Weights of a small mixture-of-experts language model, trained from scratch on English Wikipedia: vocabulary 23840.
Below are experts of layer 3 (counted from 0) of a mixture-of-experts language model. Rows are named router (the router's row for the expert), gate (a neuron's input weights, with its number), up (a neuron's input weights, with its number) and show model dimensions 0-63. Each number is 128 + 32 x the weight over its row's rms, rounded and kept within 0 to 255. Numbers have three digits each.
Before each expert's rows: "mostly gets" lists some tokens that are sent to it at least half of the time; "comes after" lists some tokens at least twice as common just before its tokens as in all text. This comes from a sample of Wikipedia text that the model never trained on. Tokens count by the router's weight.

# expert 10
mostly gets: "|", "°", "==See", " very", " rem", "′"
comes after: "\n", "°", "\n ", " Coordinates:", " MPC", "″N"
router:125118097139062201125119152051079119085125059144134119120099132157149136129151146168128125134166164153156180145148107135124114167181134081114144106089144163056201119107094098097118177121120146
gate0:111102106107144098121148128113060075161143092176191089140142147089138111135108095111100086123152117116150147106104160110125141129134139071098090112151120095189103087113105105172122137173168154
up0:125158125153129065229163128124078157114120129150104168081164125152182148133131104155107152115136172167172108152103136154093123204199170144160152111109155089171058117103149189090123109140147149
gate1:111103136105142145096084098121177127148108137110114153163118136146201116151134093123146095121119109064134110110161229113143203058129134086173102098142065130073096147160142135206160159148127095
up1:123069129146103118116120110214117174172137146151143124138118141115121133128141063171148093134123154104123123141148122111124161102151078072124119131127091091124071170102114131131149155132078133
gate2:090073166156152098102075113097148179126104081101141098148127130155080131124147114074160100128122124101104062141126130121098071189086147100105064160156088206127117147152147119210078130133063088
up2:122185102156167146121082179130137126173139153109118150142073041153157184122137088153157182171130164145131130116141082077092145094199100106151126137120088129109120081060156143129129140074176115
gate3:192115121130098136142135154120133097167120111118139169132110117131152088127145092152102153052096144150147127105141079128126158082173183102082116155144146092123103164129110120139100117143114169
up3:144117142154108166159167134098084093161154141139131122157119062141125145177133100110041179089114122161129143129168094097117185150150096053133188126186110148165165140151118150160099119148146209
gate4:174098108134130111141146149147102161208170149125121096146123076123134198135119135122131182117124125123129133129147117162141082125134095095169116069122174011139062142113140142100133145085187192
up4:138132080111112157078115156109128105156114150126141190155118110080160169199133144105096069110121127049142105110135205157066184115157145100127128193098180127150101082177146129144104123102097074
gate5:145141083146123092092155118171166125187107125078124062148188111141117182116095159105133123124135124144166121138125135135154133134123095148137135120139115133087128151153131178156169158132171117
up5:176062116132117119156148119122116179084123103174151132156094164122134117088176102118103152118143108129102103109086105186160148144128125102170124119162171091060111142045117104112118155199137075
gate6:133134149157117214182136120139143106082113152136042121138124120205108136139145164106125103123182170211063058085167159138090141090166159111102083139158139105169129137087184166184149136156147123
up6:129107103141105147120132130130156144140126140140130117126145112104133122096076172132096138097160150092130146113153159084108151057172123103097128167135146109089125127187147154087151110134175118
gate7:112154160095106152116073140185124143103138161133168134114121126146160136138157121126061074086102060139133117112154149161104153101145151102135184119152145191119117132118147071092169112086084067
up7:145138116183161088115172170127070150106127101128086120101184132143099108179132153112131115157164130142150122156119157136133127091166119162146121095199123088159100153128105153166128118126169175
gate8:110093188095117180106088128131113122094094130099134170062154114128121126174143098152149155047099110112116091157135083117142150135109142145135158118154172141150073133062136155114124180086157142
up8:107123047092118110193108123168119129214089114145116130139138125157126128143135178118102091154177114135159154128082116101150077117122134079137130138122136134083122091146176127158125127050162130
gate9:117194120128145103116168147151163135133141131151140112119213133170100100114159089163196139114130122147170195143200145151193130074119143209137192122128117094086116127128113090085146168130135091
up9:151131122122122160167139085090088056187090139191152095139099096127172193164129175112102118107156162143126071123021114119111117173151124096128106112119135142137139149100104147133086114144142167
gate10:171151086161090158185081113142230176121096136171125110114092155148150124158160092123203121081111049101127106158115167109147093128082157100143158119119130162087140125070094131111110132140128116
up10:177144131111141166132223109109187138117071122169102102104182154128156109089117134063126133056124068133178105139105135164164140120114102125132158147172126182085119117105113150126154123154155123
gate11:132064132095123137137141129163133097137111107145180142075167151161156152133132131156140146112115111118074117141163118112190114140107184142109111138180136094157141103166088080040089087089104093
up11:100127119107142157087160158110154135123113178134074132123121114126125063122107117100113136157135146079166129109135172136074132118116098104145174088093140180045093145099143139210121161124199176
gate12:152133114161155125088129130139143094098165115106162140126167057115113087145133169131173080135111126109137101140112155084150158173143113185132154129205186192107070171169147109106102132138162065
up12:160118129121119161174171117093120165174088078087066138110172132171120175072158139174129190161152151138159081113128134146101129126130135066103109124096096084134143092103110109129132130097125146
gate13:113104118107138128073141129115116102135138191103177146132141201090151135121076152156161143116148144123125148206148121157130182156139123132080143142139081150102110120164097139143144101130169127
up13:124124110066142144185117114101127149089156182110126159161100129109121101079106101129132126091082091122147160120098169131058095140105111153132103095106096114116119159130158149108109116159137170
gate14:117106094105124091108146152140174165121122086025135101141091173105140162115145142201119131093175125141097166189114109138124150138092158147083115132149146112146151102178117134064188122143114106
up14:089144125107068141124120116111114107153170147181108141137144091119103142129134132101075079174062185162103125127099142143169168162197102133127115138128155136130176141094154148145094138129130158
gate15:127176124139122096122084132200150109126119128082172165150110083159133150136124061118149101169193098080094102182133123137159145111157123162197106161119159113200072121155156112104125143153120108
up15:093149102162158100175155110141102099079085151175148106069159133071041128162143105159110092157166128094148172109135132205174145142086182167129101114121173103114095097148148155179139090154083130
gate16:080152133194156113113081062149180142107127139127142121137148168189180127168162114110123088105135118122079162128122157145126152122089128117117082132065153152110116170114161189128131108104125093
up16:127138116169105133139123117099119180106059099181127137168118134163173039139143094104158111113104129092115110142143152141167121070130138102104162099151177178110090096158144119108149111151091111
gate17:164133132131106166084114124109094134127131117129103117137129106161137101154126126139189112128145141121161135146154121096115116117116158164067072143103144173183120172123175172088109123173151101
up17:073132155137124063105090151117117128161123124104099131138116132157113102136125175087163183132120139141093194096116158129095086158134115087129194127188168113109070102146105059129109202093098146
gate18:129100128112128164189141078151153128150147114159096106139106069103137102067110122092149114003112140128172123139170104139110091118142144162137142098141203154135152119156094088146116107137115145
up18:072092116104094109143114173130153142164132120183123100142136107097144112086090161116114147041114098071118098121127163140200197057141120112095161118061143125133164129137077070126155074137158093
gate19:118058104093118102123139076167152149116133139075098125116117178144099176117117139090163116161174124150183074162100188147082127096120145174149112144181167151144134067097105082137090162099134087
up19:148094119164085072148110117125127170144125090167135096082135140147107084126096084169100085114113083105141150092101171130123138100143126181179169138147096108109158102100149122110126111102064083
gate20:116105133158137111150134081116141108096158102155159143147137145094132109146159145090172141122131129116152116120202146155088119103096134142147112100209125059084106108178085119145174115110121129
up20:090082177133114102119101142094090151115159122099118118139147147111148173136128123171148113158154200172108145180134102138168095140136177131173155131130136126105149155099064127167149177181153083
gate21:135157154095072149150154105117102125129133126095149156139109126108158131119099153141157108071159154188089155115192142136126129072070147160182171208133077125179122143175168123121138129135106169
up21:147194138099121139089115077127114108118159175137167095141095149148082147091152151153093127190114153131128166156090202070147089125182124144102123081127108177091145123125225099063193151105119178
gate22:121187201118134145118154106076116107093137123103112157125114120068094144096173090175098170145163081121101117149159142092142085131126149150093167134104109157181162113100145139094163094126096074
up22:089090173161103131155121113099158152150126114142124186161083096078167125131154128116144137170175118164120173106091140128091144151163166140142161158131149140204132118094164121098164087115113108
gate23:146124092175187131181112214169236147150110129119152141149120068119171114172149132098137098140115096163179155109187139084205183130165097162110131107081140181110134131137136178107096071097156139
up23:132146100150151112158081138104226094087114159151133123147133108098194085131132072100119098100117135175195172076164153090173167102098098109125171187122143198099078153161137162124133089092104141
gate24:146095134133120144201144114156133122108118168076157180163123157136129100081147093099137224130100105104101182168139122189169107076099182104130160110150118150096147117077157155198178134167109156
up24:091153161165163164154160107113184175134188117176137158120093139152102078115177150140145176089125177164109095096097145116092134112125145125112159130081137143068179164098104105194122079169137128
gate25:080096189110149106173130117113162066091094164106086113165133100116135063127147142100178093190115151123149121162092172125097169073131128174095158121133123118107155169126101136081142114150134065
up25:114136128152122179089159160178172102142120179147097136147112138130139134141072135155159148083079163123151170158112191118135085151126084125084106143157116153167109095089116098128063085099116148
gate26:114100117134085137147069148093142113096116140153132149093072115099107189147099116149157161161164216112139078142179175122119127179107069128097098122118151101091099143127052124151160082163147154
up26:073168150128152060141095128101092167094160134150118125127205147147130137131122174143154103139089110147091142096130165181154151118110173157132101104131108117099067135117142070092118167151097128
gate27:125084169105114131133131111175098110064120169072153169139146140097113201166123180132127131135108089104149185208145127133120065066115105127167101115178143082137144069104142080125120140064099101
up27:043141101133106098134145197099125113097143095106173099092208151121095110119141149132027155129125131120168138083176125165143152073206179146131131133070109116113175155090168136141108160170110173
gate28:096154116094129170097122251172087145092092117093110086145147127166129104137135103144139059095117128107148132131114183094083140142214137097119129169138096192183169174163182165127143145128059097
up28:144149068098182136106118173117093130093121155120095108080093104180120093137130070131109085103140062112153110140133121086139131177143109141108104174153123167095118165088126156105101115161089154
gate29:083129161127113185192148114183165125099114124183167146151105151099187099099104172123123162077189097180100162172094146142149186159154102059109038072101091149103148109133084168166152115103136118
up29:168149125158176127116067111123135113165136142152112098169104159190096160174071099126070135130098132143132098107178114127133109155152175121147192060104111206163177139132141072068139167139138148
gate30:096150103132142128127173143108116193128114161131114155168186099133161108112105084130185155137105130140101092136114128108135154110095136137122154181121067160121142162137152169159137127131200090
up30:154150165220076139166143073144175106087123073135106136113140105128144144130158147140165156112133194059139156129172104119090097117154187170143141128092144084146086158169201121100155096107123113
gate31:102118118149083138102160129080074099038143117105102103111087148086157117156064096153115131088181175103184128084153081135139144144085093136068125121110136164125179137108118021079138123126119073
up31:128092143115157137133126149154115102044135112096171138140132097088184078129117138089191099153132135098151148153143061185099109097113162152127082168132100101134086128176124075123088104146107107
gate32:098077108108126127183133148100147205193172178143150143156124166107164077127107114129090183172168146098088117134103176159139106115114105130081167143102164152108094106130153159119138118084137149
up32:117113132122126159143134151133124120140136084153153120197080120141099111113129117058059127158196099124080167078115173143163162117140122127138143149129163138127101155083107099141150114052141142
gate33:127124093118130145173156120100104125100105105056178145163152186119119163132128148093110152188125171106163138157087163159118117130139196141087076190155161133121104070111154093158117154175145079
up33:143140142124131133148134097101128137094154227161092134106144126133049076085159065139122136071107116154174160152125107192175147071127117086096208115182101111145144137124173178093138105100176133
gate34:150153083079093148181117147105143085160108120132138103162106203167185183105091135181143069143123117174089138132137226094102097115154108098057111176109086149108127167134069144116130120126127130
up34:094142199067131101150109145156085170172109163142161176122152134124180129131147149073086099112165138174122169105124059083125152118138174108120123114076110111150133120146112169118083176121166178
gate35:175113158136121140106090166104131154112094114106111124152125109112118131132125112150103044106089148138129150116110022108183111087101147129172056130158143150102175082132065132164117077164110196
up35:151172128098185088143147138116125108113145161147131151090186127068075174158132157140179145185138146160119142104192145136194110125112166095164162130150142098131095146118137138068113126139115147
gate36:060159155099149145112222176125154178137131114100113142172132123202163086124132146103125119130081093121139135118158113094103101152125141167118192122122090203133198179107144099087128131125136184
up36:139100190141156116109065060130097114074167107145142161128108143098148125140126138154111082147165154114107128182113079100114138113131089102080123070147120124163127093109197180136116136177126116
gate37:172084112168100180103136100162108145113161110148130103147111095156158103163031137125137122169113130125144113138097149104117119145145133173155136053179110056139154160088128110145066133123097090
up37:113109079216174158137138113070121146121059111114169154162139123119128101169156143141162130099186201115185122128148105098130134163109116130138142109134137117081142073126160212161100169124099129
gate38:118151117145108149086115092118116055159087156088121158108177135069103191121119092109125136122171080139071134150081139113144162117120172125127053127105120143088120136096145091113102150084163137
up38:135145085113119131118140076124071081138095104186173117089151153129088098145096187104059123098098160152096151133103132132089125076080141101125203086100095135057186145122145190078116162116107137
gate39:095156100100154083122143134130096147128174153131112126100116124137146091122118117135118134132102150127172129131110153113118142174128181153160125163097084151154142111171092125097125141119132095
up39:087118115149140161124111110111091100129086080164151107157079172124128147129116094162105173115106184142071123122192145119128153109149195072131088097124145175152089212147158135104157123148155087
gate40:115168128173150106152106165174109104108078144167143105189096093127100131106105131095127162156193180100093167159108199135161136102143139118164136072142170185121169126141148109122136133133144140
up40:077150079141113099118099185114143162152106169127135089156115116142132101155140030165127165138080154136144149154151140204085108119148122121140105163141089086146051051148180180129101163147133103
gate41:181087127116175129124146176164070163083100068146099096176124112127156089095111048138145111085064145142135091116188118144158123123158088101087088095085141121119117190138097176183120105092126093
up41:092111120161127158168097138113134055103133122144182183123076145147117144110130166125085115140132108061159122076060105128133117124094204175141182109073089096124184071094173090128119157173103099
gate42:098098088098077148127059126091171092094114119153135117110079104083049140145141092177110155142128096160105108112081087094114153151079154131129144052140115148131131100121108126124191095101117105
up42:166174148168112103102084114198089145145121095131114118101179134137163144081139182122128120114143121164068099123136108139142134012156182102111105160122060084071132140096074150157099125132132121
gate43:150141106091067110128121188158099136070126153101142046152101082174198106167111076113165170118084150065168127124189148152174151149119129148078100179178101096144118163147119144118094084111117140
up43:083112124126139128114135103146094103158086075152106102085110107109136151136141139145088136150220088093149121114151109087093152083114064119134157089106134129110158080156091092075093138150066106
gate44:162118155133079104146120103119134147151081106143118176180147134154173109096143111069134165085126152131155059128146121112189147115104129157198192091066148095106160111063086134159108115154211107
up44:130110138091107162181149131070113154198144119191127151118143150118090187121124132226110137115145150118138135163124066132093107165139124073127106142140104093139122116124171134110160192125125159
gate45:098128185138113118165110132111131122104088084107165152078117082041090132173145112118114133141115128072119094128154057109097156133152101109152086106149127172176202086122108096090118087160045122
up45:081136126115132140156173129126177113118106137052114161112136166096119120158121099163056124163123086184096113111113100147080143128096106127097123144177114091135114104079185078083144169109141136
gate46:132123174071129180109115133172171115091156135155132171160170150144103157135134077125110148110162097181106100098176120115145095123205128161154157107144152120138169143117198097171115099054118138
up46:159150059138133130114122108081118150153141102117183097151106143060180148143108155135124117169094155167189130152103080157048071118181071127162050174143110154149153147155109142065147130172130126
gate47:084153113117179161140153110163133118123151145148142206091159168120117149057121128142175102155137167081099123072139136114066103153115144122110081127106121196133159102172032149165173087139137128
up47:155127117099074077082118149120147174129147138135124091177154066115169153109127076098086157160082099123119169147137128116143192079116074050193199105163122113144129153088129148138089100120096154
gate48:100138175145117156202090160128138125109131095147091121135146105099068040089110077183117182120115091114136191149181107161122178152188101136158113098107170156126090168155116067186105086126052123
up48:093149125119189120176106107131177148113100158135116117155149141095147117122085160099151070130122102123098232114124192088092154114095124180131148160138134124139105191182173088126138062145133151
gate49:155190138153109190184122139160174135139114156085141142120155133174113137125123069133117156082134109173111159124124121164166160102143126173162129121127143138143081090155072126106133137128214090
up49:155109136143134071157134129120121166154069090174099104102124148069163135160106151116157156130124176124124094168109115139122128125066103164125141109173105115144131164127162171105110146176110156
gate50:166163115108156164093173142102075096096151141168175130071171150105138142161140087120080088130201182096110084132074134098119149093129147096136083107088161125090163109083129129139166132077070108
up50:114114162143159114155085117164150131134137141141066129175108105097128140154132134113140136135106109122147139126145111143123114144131087120110172078146104124166089091157155164128069151154142124
gate51:179160120138119124136166091118121151148096138166184142111125134101106131109139117184216056075106130144144179155123089084161072140122097153083114117168161149157069119166084120119155155100113161
up51:094122138192093103130113155136102119111075161093089106166105089112111117103121157128143206190180142106101114098115185148160199092167140119096120069106181126116117138166135143067089054168093148
gate52:105171179170117099177110148081153084147101137201129112116103070097096120099193149100138076153127157143139168167145140164102100201100149146171135123097157099116153093122165112111026143188114133
up52:150089115126164118174117115143100170210166078192120188079146159140173131163122112130161136099145129119124199119149105135131121154110121136156134127130092154165162095189151178125118112113098133
gate53:105109093072126153129163105129145201133165094121125180100161144085154122119100140129141094096105113208150100131098104106132163157131167145184165085187144098147174165135075128098149142151174128
up53:152135120138153125103186137131128176068149139120133172115154117110116106080141118051061086106124124202122138165102085123130155138160166183183175093147131085139180115126101083148151196129144129
gate54:058111108141101114183123127081163161147122112158128126145095132129053144067171085154151156103130092184135077141131125162090133146154094126183176167130152147135092087108138191114135170124128082
up54:103119150204122119124160099047136128105140109131151146089091151144101168096096107101148133155068098108149071116127148105107165123108147175102117128112119182092138079115120164153099163125130075
gate55:166131125129105148104108115144114115102127164142141141108163150134158078111141097087097141103078120108098107223134133095130138076107117104115203094088122083098095127075127131145096107205091125
up55:159111131181069136074141129117157138170169137136153074113111108101151147104118148149167054082076131070126134135121110064157074102178136120141129134127113227188052180120130130103152139080070153
gate56:126137147141154125103156110126103140135255148116203133127153102126110118139097084166115130093139169151180120125132162168147136107197135101105093158131108093088142139146142142143080101124137164
up56:161083126129119076164133180184122143169116163108130159137075116131159151109127099040171167076127127118140138133131149160147053122121126142158143135159130124064146048089107140053114152107136104
gate57:080117133103115130140070125173154117159125157139120122092120086199125115131128142146068177161146158087093128139105126121101129135138116126149170117148123130080098224119132126092162130142145135
up57:127127176112097157125096057141088131190132162100084182108146093098171136134103114169106160171117183104116165148097080103092128127099092116060075094119138167139156116117161107106130088190145146
gate58:164146047036106169130182142112133209138118180060152086088133082159152129135060081192181133115125171129150110200150099166125153059138145132122103161220189081107088145125111094133108130155126154
up58:147079126081116159097253166128126132176105137088139067086117116154115163154075129140189136094159173099112123144153113132142122097119082159126142149142148089135146134178144119130120129162128123
gate59:136111100188152163099137128085154137155191109165127154095126133116175112173156110122100120092175124094154143158201126129152119145187129145069085152139169128157127177123130145032151150084124113
up59:134155093154178205138088109070184063109140170167143122093147097199102156105135154151109157113098124111092113109166133118160142130151183165101141134102164142135124108143163155119124085140146093
gate60:092117104115117127116115115087105103118107166097120150146176132183111086178143163116155140201072119169158131122134111149160114110053069144110087074134165118108166111125189112102106140101176133
up60:168105152058121109137082168128101110146158150182099097124124094083118194087125100114147128120148194125097122137129171153075165103100149106138174140137160169172135076101110153102115170117121142
gate61:109155136125126133159150136165113141114158099081098124090094107176152148084224104168091141205123131094145170157157131091084108127155131083120177165115135140120140150174144174121093069155103173
up61:078144127126195194087104139133116084168130141089063169084120074103163140104091108132118148131148112128132120088143102100139122151144159149123136103168160147170144125160155128116133117110122122
gate62:087113124136106172170106208115162164096087118109099167143076134187086141115151117129140074098160153077128093091081112106119118082128071114152168085137083145102083120105157111107138113104123109
up62:126136111187118056072116091161191186149163181109083145194091156116193153196156189129111095077124090144122119104132118072106169134105146135156129113148168102175160124080103118175091156142129193
gate63:093157071082128143120101132029113085088112152160157104130110105106114144145125131109158077122097127125129105193111143072131182137084050133081093193150115130113084135138153158104137162149093122
up63:090074200102151125084104096199090110114090019079089084128155125127145122127173123199126108166156119114085105109109130130117107079192104072110192142109122131123114140077103078140115105131135140
gate64:142129134125082152088140130118134088149135069136165121147218170183134132173110126131120149120167199106126135101040118110138120079124129117116154164210157164125088117118172117146160132105162162
up64:137154073166150104151154111120130166129115122161123149112178091136198105140116120134138182115139104158104107151135138119158118095127114107100118129085141155103099145176160196155162130197102120
gate65:133108139133104168172134133077090164132116148112170155059123174125073146118084139179085164132128105091086135123058078095085130135164142136098114130088127097168148093138190092122148135098132123
up65:153152109111081094097104161122143098146168138109176200092084119145117152115174148121132166111172026089103111049158135171134104109076128155099091150121100134172129123101155141120116099135066114
gate66:142191108152112159094134177175162088099131131143178094179167101158102158155085118116086081142105061123179155109219074183114141179120103069131116092102132072164122136172149087131113130133159149
up66:125106134133153192108115113118150164120189115169141121150121041125116137126142104106136102123108104149091139136137089101148097131177215163155150126082137185132159130106164139046104115165176143
gate67:141160119154106152151125183180086099143148150146119109084094177143149111114103165180141072124121150035094167173174141078171132108144167137151160150153130163058157122081131093098133141136202109
up67:127150139116100120163091103114117105125137137164122097077075229136142124102107134094170061125105189094112142159173171083128117137143191129148092174167153105090152174067127113082133129105119108
gate68:134147140157049185133141201115130130155143088100133184143088135121124129103153077163086103128127160181107144123071076184134137165142086137153092086174119161124148087095160131126100148086115152
up68:121117140121041121195086174155102111151091160177154168137083064176137189078098107126080078120110116132071120152053141142153095168091070064158166111199141107087160103141104082127117154087160104
gate69:159081140083114157108113164126144144137181078124132139145116143131146124103143074110142087106170174117146160142113127122144153148100113105084084095095150110128153164117145116117048144105098141
up69:113063156115135211137060144149147107138147162146136122172137164160146193118152086107121080092162174052128135142040170113152099187093124158156127080147145092111143166127166085104097126155102057
gate70:171148169057136131180117168175131137130146142107130118130183129103101118167125069102139151120112065134129095164167068092173120106127196141143105115163154119174104118155118150098119120090161071
up70:112141089185116151095131112090161102105101121205140116167203129086141130111154150158134119141193067088181152166103203066097107126140047156129145120052138147050156112153092093167112085119139180
gate71:148143087182150133103149093155089115142103137093124126107100116198099099062082102100157160115153108108154139172133111123125126110163128144174125102155146136067167137132190115130086129117131122
up71:107119101186185143156192100122139158153113153059106130125146120133156092137189126085096141122133168145175178139143135158093136126071159116108140168118150177072100122149176119140136093107113156
gate72:149109129137093158150114156097148162158195133134193114094138149070169096095146156119108065081091147123171156158186112126163168103134085136124122069108110157134110128107124115083107175139119069
up72:101119136109104036116074125163102142114127157108141080157120177170057170084106145108193112148163112132106090096091109081146107113122093133116121099098094112114156172127150076160099123115182064
gate73:201139102140127112110154102065104135114187080094133119136165123143126132145122123123106114131175139157024162122143118137102094165076106099188081079155095193181074149133161094180107096130072145
up73:226148015146112116162116120077116112138153139167152092173145162066121140134188171181173165150117157118144170079150127131156149116178151093158136118140058116082073131119188158104200159094134121
gate74:102110116157143129105139188143180102157130097150150143126089106165149098134117141114099114139167161132048123154155041194150125167146090121132178111131155092086115163147128167096159194160117103
up74:112136137140057120175103152110119168072130182151175137109177135154125160135176159116080152108092105159064148125198088127153111045131109109120167200125138183158115216132140142140129137148121094
gate75:094102014133129157122159165101105137130123130135131149156180117216176140160098111064176081125097105129156145104079191158072123094152173142133166096138122135089100142085134118198093168134105105
up75:098142054125131131127126139108191080113146182140164135137156150159135137180115157113160071180145091138113150114068138135086190142129145171163141105148117073096096154094141173163125190154093109
gate76:105090141106109131161130139098078093168134149094137119133110177151161161108104123157123117134138149158116111084112121105188171187146104162103149165107123165110155049139059168105130145101169057
up76:144117110132134155122126114173135135126088065137124066087172188132097123107109094135114070120045154114198062092135102098022153082097105126107144110111094100123076085150139093082179119098172166
gate77:124175129105084089070127160163154137202105136060155106103114134112100088086125149115120112161177156173084166082134114149129129165175109108131152167145164073117160096104133125163206134129119073
up77:175100099076140154159130054169171131137125102070082112112086153158151162071113104154145110168130123133148119164131136178093209127083116124118162215157108123082105135112103158077136094175131096
gate78:171150163162179145179161107131106104131142144075103125119102129126076142115097158131160098096110057095087089130158063120106146056083163154046167182078174105139130140151131125129157139161110139
up78:140134113040090080097162134134103155179082136156160094187133118186148133144136130144069068121130109143127112139122076139140100108157141096188154115147111118100119204072118150153109126137096101
gate79:142134126140208097125125091146096178075112101059084120128133100154102118148136154148151136141086065138150078116097075163117109132166115116085164117190149150145136084139129171135105194115160127
up79:176139119183150108090151175117164141127166112143167120154131132142117160122034190120140090082103115147104152100116083093131092148146071137110147121205119130127112101132137165113110185151194105